From a checkpoint of a small mixture-of-experts model trained on Wikipedia: 91.9M parameters, 64 SwiGLU neurons an expert.
Below are experts of layer 7 (counted from 0) of a mixture-of-experts language model. Rows are named router (the router's row for the expert), gate (a neuron's input weights, with its number), up (a neuron's input weights, with its number), down (a neuron's output weights, with its number) and show model dimensions 0-255. Each number is 128 + 32 x the weight over its row's rms, rounded and kept within 0 to 255. Numbers have three digits each.
After each expert's rows: a language model's description of what the expert responds to; "comes before" lists some tokens at least twice as common just after its tokens as in all text. This comes from a sample of Wikipedia text that the model never trained on. Tokens count by the router's weight.

# expert 47
router:113103153086142210112122119142102204100148127142088115178148168151051182203103107169054074163159104092105169119153128104146143119087093171123195105119095116173102114080146145179124148114138113135108144133120129154131143125088160120118124069076136160140127126096076108103150172193097167116133113106069168106117078107154151212097116138095105136127102156115125159078160175149151193206084109112090167136132136116172160170102103157164140132187087102159099089160158128081067110125084156160155094150164133114183128128103145099103104159112177117071110070140134080208113116087078178148142091100092097121175131125126113121097085173147087097117188077126118134141156116145114132137121129108164116137079115167079127145128131110155107148123110088127144132176102137125109143174171098
gate1:076163158151115094110095130106126115117115127139130208115138102098162160075116122131105163122086127101124158146180150151129086120170108131131097124179132143177167144177157079090087180071167117134094136141143169188130097136166169147105117149122125091128121089106161150158085217141085143138116141129142094161159047116074123137112114144139101134095218171110117117101095131102152151102110084128130137096076103104122114096137117117119148159104150147159129165187130053088093110210159137178129108158141127110121096117077157088188109140128197106137123105168147105113109154116143087123151194094143104169089106097114173110182141149131032098100132163127102210121118104134116099091174086194164132087176155120107186125127094132080157170111125141124109132196170094122160124083081088
up1:119085101184120196138125080139066169136105161120118138149128085162167178105137112044096148076076156145067204152149146156105119165103158137088101136162125168114117093129139127126104143164099100117073116058112112147092163145169173107169127096182111154158127126113088150146165104124097111153146178169170112123155182104194125144105129097192114143114169099197087147139090137102134192129140094108158112141155091094110105139109125089147145115152119155182101193133178144136126132101092082158107156104140126133106144095107149112115103215087106105142099080092121102114104163126043130130090087122101116093107127139177121091155095147162119155204156120130171131171118133127136164125105110142087144128137116147115172156138170121116039196059104112157141130136065090139073152073084126
down1:165152093169176153114123107106143142132178107093198124165112149120131128103102129163131132124106101040125141140140111083113080126114074108103191127082157083110095140136155103149126094113157139205136096165171128082142138146151067134148164140158103139118150113139128188084133110040122153138099169082134101112156101124185124180156141121098152115127110099155125107146095135102146110130140114107111150138142143138113082182172104139198153154091148087184139104139180111168105153105122138120089074133083113129144139180111135143105113119116047131206114168083092180125155084128113080121089159096090094097140133173130115082094104138103191163113101135182109116168152128147134115188144162118188023131111066117083126114105191203133100144118150103135194129083113107199152167119170106
What it handles: Institutional nouns
comes before: " of", " in", ".", " was", " and", ","

# expert 20
router:210130119162170140165092140191115138168147162081107118115112151126142162176167091142098148108117144043197148149121130140113119100182052143135167099093154154148141127138032132096128166146099161158142103093130091087095190177124140151146165099147138101069118146100064135148071066165176095153186091166109137091098113128093121115179155124089118124094151110164136179109131130114120182117143129108136130156185108142126119131139115137085099115152107139138167105131197158129061093128154138115125132128128125150151161098146137159122126181196143129049092158148158131142147090154129143126113089183129081152122092140133106119062127151057137093087197108106109121143102081121142154132122064094154195098142115074142157150079208099142151166133067151127163098129160132102155105159174138
gate0:119109172105133112111144167122051149195081102127142142098121110117123118142113084152161131088126100066136148140118113098149134133149135152190139093085137152104154166124146101113149104076056083155123154114130098187083180188108114164136162142133163125152160092134114067100085090095126181174138127085106150108105142117102070152160167021145107107149126193161164165159126199123202169136123107077118149185168145121159101178154129129086143100153095133098133156151154072206144133156182116132128090155121188085033094143158145138125150142127137124111137087172117093147145108059160094121105090170155139115125173102127126161128109090143143111159129186159159136146087093111143102097143157109114166106125144120127092215126143165070115083105095120137137148191093083137173109146144118
up0:116130118110160103144182195120090154182115092140136145152209158078131129086106109133178092103143121106141172153162117091137124067137141127074119096111146083127137121196117188151208107108117122154114111108088101150119178143097132147128155125157104110156129154179072089168160091114145111125084072128106115124100183127166078185131119107105120146133112113088140118118140105161099215087191118120176158156128113111174176160162141143179139113186097112133122127136157142134116152101129167177161159192123191170121100150057115138119091116137123145141118135161064101062119127092136121113031087077130096103125127114132125148182079153153149124165059143131177103138121114136112107129063119140169155125127158153190100169195140156140138103179112139018093106120146108089114095135109121
down0:116101025152171014143146106110172115116122130167108112134135186130161156196136086091115131150110150119141120136136116147149119112124114162160182105063162115153118134127168129145191134142126117115125098137115160160121107124116129145145124177152191131117122123142101192119101107107135155159109092153102164135130096119115191088145094135109068136084116151118125140110152081076126124096097075143057207135122181181169072171092094114153123110186148133135130084135163096073190170155093143123120117152105117122185130136117153138165062121196099105118164134119151114195104137134156117154124092209106090155140138126172105155085115120192129103081135071086164119167126050086136114142152055055132100099100139173169169137081146156128128119100093072107175125141118113141127095123137121
What it handles: Years and history headings
comes before: "\n", " |", " ==", " and", "–19", "=="

# expert 56
router:154068161111140140131152091096089163081147108130150130103184103164086142131094138095113096122083123077123155130122111137093176125139082148133198071079145133149117098146106146087138138173119104145121164134138115152084141101121128105105101103103165149089097147116098150221139185112078155130174110189220131109159159147153142135121085094083106119127142146156124085048122132138126190096093164127050157139166093120131179108124080139127086101105119128121087098157127105150111154158089153160149129108121143145093167102122141131126206197146149103046105120139092190121159200107096125090147123118113154164108156104121125105127131117130109111104163101140173150132114160155150061161100160049102187098133192142165139170233179123152101156117145119109032137142122095122126128108137125
gate0:030169147197123152144107141086126141129170127143115103128159069166131128148101117130139130154145206184106097165074081069129123120129120184130098132104159122106112149160117146109126068150078163080155097127152111142125098157120119130166103162136127182115145132149134163129122095089129133170141104133090118132135166100137100121184064130096149197141115103123126066179089111110111151126146124062163124120086108183073134134145173158150085096121092131082064172202103129120139098136161127162137137116169118175094100130153147068106116166131150130117131118120121106106125114105105078130133143105174087144154090060057094090200181116143138100155123144079139205122119122167192146086091163172115164059070129172121158150130058183098151204109094129164119160113123123166121165154135100
up0:155154124137127146066107113108132118095116158121070120183168178153164109078144166175098140152120117161127120175066158136149153112113144137182105140106100141144091136110143217160114110128128169096174144157189153134193126160116151111186118066066125160161140083101144121095188060141099155072163084152117125153080140113131094098092153161134142173105146112173099142137123174177142109130161121078119128133115173020121143142116121195106156120146123085101132132160171082161160155125102100070150105066124120185046128096114089139118127141111119116159101136186145125133122120078122152123143073132131087180094152134151092143109099118116082133124157135121095121152102124151135091080095109126111045120100139155200165139203113122082140089130093139152192119156150110131050085110159152
down0:141182138135149140138133130097074143115125105110140145142157091189141135090095155142192131150112079145167121171184126160074084054056153189110152193155119101071143153088144121124147061124133154181127092146119137105077125105103137064117070099124120082154106135110139105077194103159151101117124073188177107133158092146106158156153129146134062122080127146090149141167126037134105165138130138079078226129193136132111182122118125125129115120151138151146162096117084114123078160119193121165138121151122141136130108142121163137130136121156144117106147061153111135148142174143132143129212117153074184077143148121133106126147096116147150074140188134143126121101173116097143156087150121158125120095073173167145079079088128118134104148071057122108059078134114087157139136098113138
What it handles: Event and outcome nouns
comes before: " of", ".", " in", ",", " to", " with"

# expert 49
router:142086130162124155148111046180115132060122183105140118147111073183095150165100099153125055100068132184117171121132176132121148104129110175104136103116165144156129153082104107150108122141133142128114120073122086124152145159152165091127145111103090145164123129140092166122160056104132099149168088179103106115167181132118101140140149130096182116148140087116072117129143158125055096111150159150106181122144167106191136087109146083111181146109140160155114156155060124105184164106143145139126128150124113126138146152132190153045120216108172106126131129156087121144124098154083141097111155125093119092114181145143114149123145180086129085116168140225088122126110114165140156092144177143183126132073132166068131135116169178135136146101071095051132124056101151080107180092172113
gate0:134097123110145150061124097095136111153111140131150145177119096144137061094093120163151134177115190128175142109124216149132141115162121120067164116067063127130097134198105105175153136105124144111160075147137108125163141127120133089133122057063155133150132132150148140151102145111093152037099128200148114139111161155101129136155170141117142102104146152106102156093097098099113111169102120118124127140160124112176102136175059154142187153097156109172202115131130117099150116092213123110161121127188113171098164162111118130093162124085178116105086137135097189130121126123078150153132156156154166110150147142180111048119067202051137096099149096146112127112125131161134130073138153102077131147137144114070093165105141178096083120098195102108165104147119163172087128120186067
up0:166129128062119149095117116106135127135125125118130174160166144161114090138098116134144080146117128137177112084153096126118115204132144120131114116131132082172166132105113154120135112149126144165078100101143160121152093112135139070156090161091165148152080126172122137167143128129093077162100136163117163232136135128078135164102195152120119103155183152116123222128122119107085100118172125087183150114189121150103076137135119165113158169098223081156127095105090137101160089161125184103078121132168091075109057112155154142072183061119129098118155093126151092108171131126090137170101135112164166109099124177165108142131124121085145104159166114165039117043109072189098134117061072160122095142131101127098087098074131159128140159172198112138138129134160154129123134099124106
down0:116056153079138139146142154085134156232133126118148101111120121122134150135136132100104140156085152185162209106139090081102166128100121124095169142127153133144144108121107112133124097129138078106126101155110084164165110095039160156147118122181091116144135147170108112152093092099136109145152112143090157127168093076179180136136151102167161134080184222120117201134101187169134107110149146168108128096067062123099167118137121165172116191094138183083114200091104184103129107145128099113087170121188149156112137092164096109128077100082092133169164087132154156127148167087090134144106165110164157100140104112165186106158144131131116124130099094123121185118128138123124102103107128165124136148146154092135122095144153140181230108123075123133187101178137172139097162169145087
What it handles: Common nouns after prepositions
comes before: " of", ".", ",", "ed", "ing", " to"

# expert 22
router:162099146191128138074115157178145122097195132090105135103076092045185170075099191126076119067099119082182121102073123154172067156125146175149135106083163164136151162123129178163140089101166186139126107099136138101184094121149080105155110124146152114135174105110162076095129132103167101160150126099133073128167102162091159070136151111118141144091104119137124150104118166082116143170141101145122056134136126122131055176124085113133155140089123122095148164139112137214136116140137150080146106096103121113058095130170174123175086165161086068115120148146139168194130128154174145174120141141091152146137127092144124132127129151109137128133105095206165112177117114124127171153135163149116090151155107142139161087100203158209169070115117165150138104102145092103141142161156161
gate0:107149161132146152080167161099127142158122123099195129118148127135139102115098116126121130172095074139130176159097135126149128109132118148097166099123123194145155159206159135162110178121151158163184078124086130113153086117129137160154122113047109124132050117164135104068165102142127135119100106173127091151138093196149178151081119149130143107145163147120136120119063147151112059107105094127155131120112147096042109111146128087172123171156212072168135147181095109082132118139180183163133160102149089139135133051122054118136108103124161122113134129109101081099131117050101067122101100091066107167148159117125109125116099185138115078190090146092167100129152127091188205127142101138108110119126103089125147140146161181073151124163100144136137105081212107120115180118145096
up0:126097148184138189170139154070092114106161128076123164099172115154112138113137153133144120093077109100201143182082120135159139087086101184123177077090106136068115169127120167128136171133136116137185124119071110090101060083177197190180113091143120138143101106148119095077118138202090106086160100106123087148154099143127189115134131125115154143118153087093151155112130158118113110103099141155069111139154141150090130083129110158133084149131171109100103130132124091147156100171202038118170154160172115090062134106168123148109132155186130121127114188124189116107097112064124131103197083109088149127154159112150101085157127236100139097147113117089149091143137109153137120122177173123166146109139113173129114112133151153140103116163099180134134089173118103066153154156101124
down0:131117130160126145083114152097145151111156171077131127150147076104111103185130185129146157130097215135160126161119161098137102077083177093101151090101158110119132126159105204082140123126113116090093129110137131138179115119180135094153101076109195117120116167030121116103095093101199120145176104078194100124220055070134165026094121137143149157111151149123152165104148137097064123164114117064164105094167107130182135121078118112147188166068167120124089136132123108119110136142136106124092102128192093150125164106096119127093103159181098126120126176069077142140198168100157139101121134086162142138120109158131124125129110143125130140186128131156104149180116132129089176151086150146147154080152120130157108149141124135121137085099101098142174206133117149100143133137101069
What it handles: Birth years, infobox data
comes before: "\n", " |", " (age", " (aged", "),", " States"

# expert 57
router:156160123135103118138106108141132140160144101107118135145100072155180121142119068104092120109122145153172130182153167148062054087161146130134151145139173119138115149194101165097124140087230103142174130099146150134086148097213167123119129195084134155147147078081122090117123137125101104153188170177117147077111141109162160149150181112110096079162093140182145134104124161150049128107133138061107144176182166115111122094135153123152105112076141147192109139085163163187168149169092117159094175131095086168161091063158081086126123140105177125082197148131090110078146104158096131108073089159116116156154163111109135070104143102131132094143118151140107158168117101087128069140188095120108115109083113136098133097171151134150118071128102137110076159145157178125100133146167158
gate0:120118170138143129069099117139192126155122123083115120108121147115113171133106095060129124108112141166137137173128109157125138162155150093158074096087106168123116153133092183144053195127164151131196143111119104161125133134106161148145099118130084142093189090060191146179125091114127139160075129112125144137105186085073169139154112149124188110152131098151133106123177091117119102167117135121149126112122131141153139170118175067077129094165064151160079133091117071197138169152127111154123129088113125119107048186041148109123137163144162068131210096088123120074118151102163142146162133089127083131092140140115107202136123138151147096136096089128124113134163153116035133144088156168125107132169141099124084177133170114076113147171167092181132065149131091158156182163138134
up0:074103151121081146090119144095099143158148114115099129166093157175114182119123126136047076154117132143113141160125148208115144120130147141104129131107108156099127143142138164144076145104164117145141127092173156166092142183147168163090159084149151131117159212095114121152109166127140134138123146119125111171121141067100179107111176119077037115131112117113144125079129133100146130140100167151118136110170126156121117150130123135119155123138136179111123126134110069120123165134140189073146129140048114110094051177060083050165151157142145103127110119113198157100131158104104111118131173039078083148118120060112162128142134165134093095105086121171130075137118123194152059162038131154139135140157144114165114101163109091181106145220119097189137151123096089153146123173131186
down0:079119099145136129140143153153105125126133163116186091180139161187155100098146118124121141148148112179105081164137094088110136179102141122095117099108115149112108114151142161171053110078164128109133148152106128152077140142095139178112181096150112111155099160090150091187152139132164161095146085120098126218159089100147162170126138075154123031133165073148123169099113138096098102178132144140168200108138112101128110136133118119132138128187152079145119109152125098111157145028163184126092161105136132126069083179138089099149118181060108122087118107145162099119128107037083106142093130112120084114087137095167126117156159096111127099104087187094072143067117111118187124122131072107183125157176161120139136140161139071109100137160135103166157146187131129131121090144064191
What it handles: Prepositions and conjunctions
comes before: " the", " a", " his", " an", " well", " he"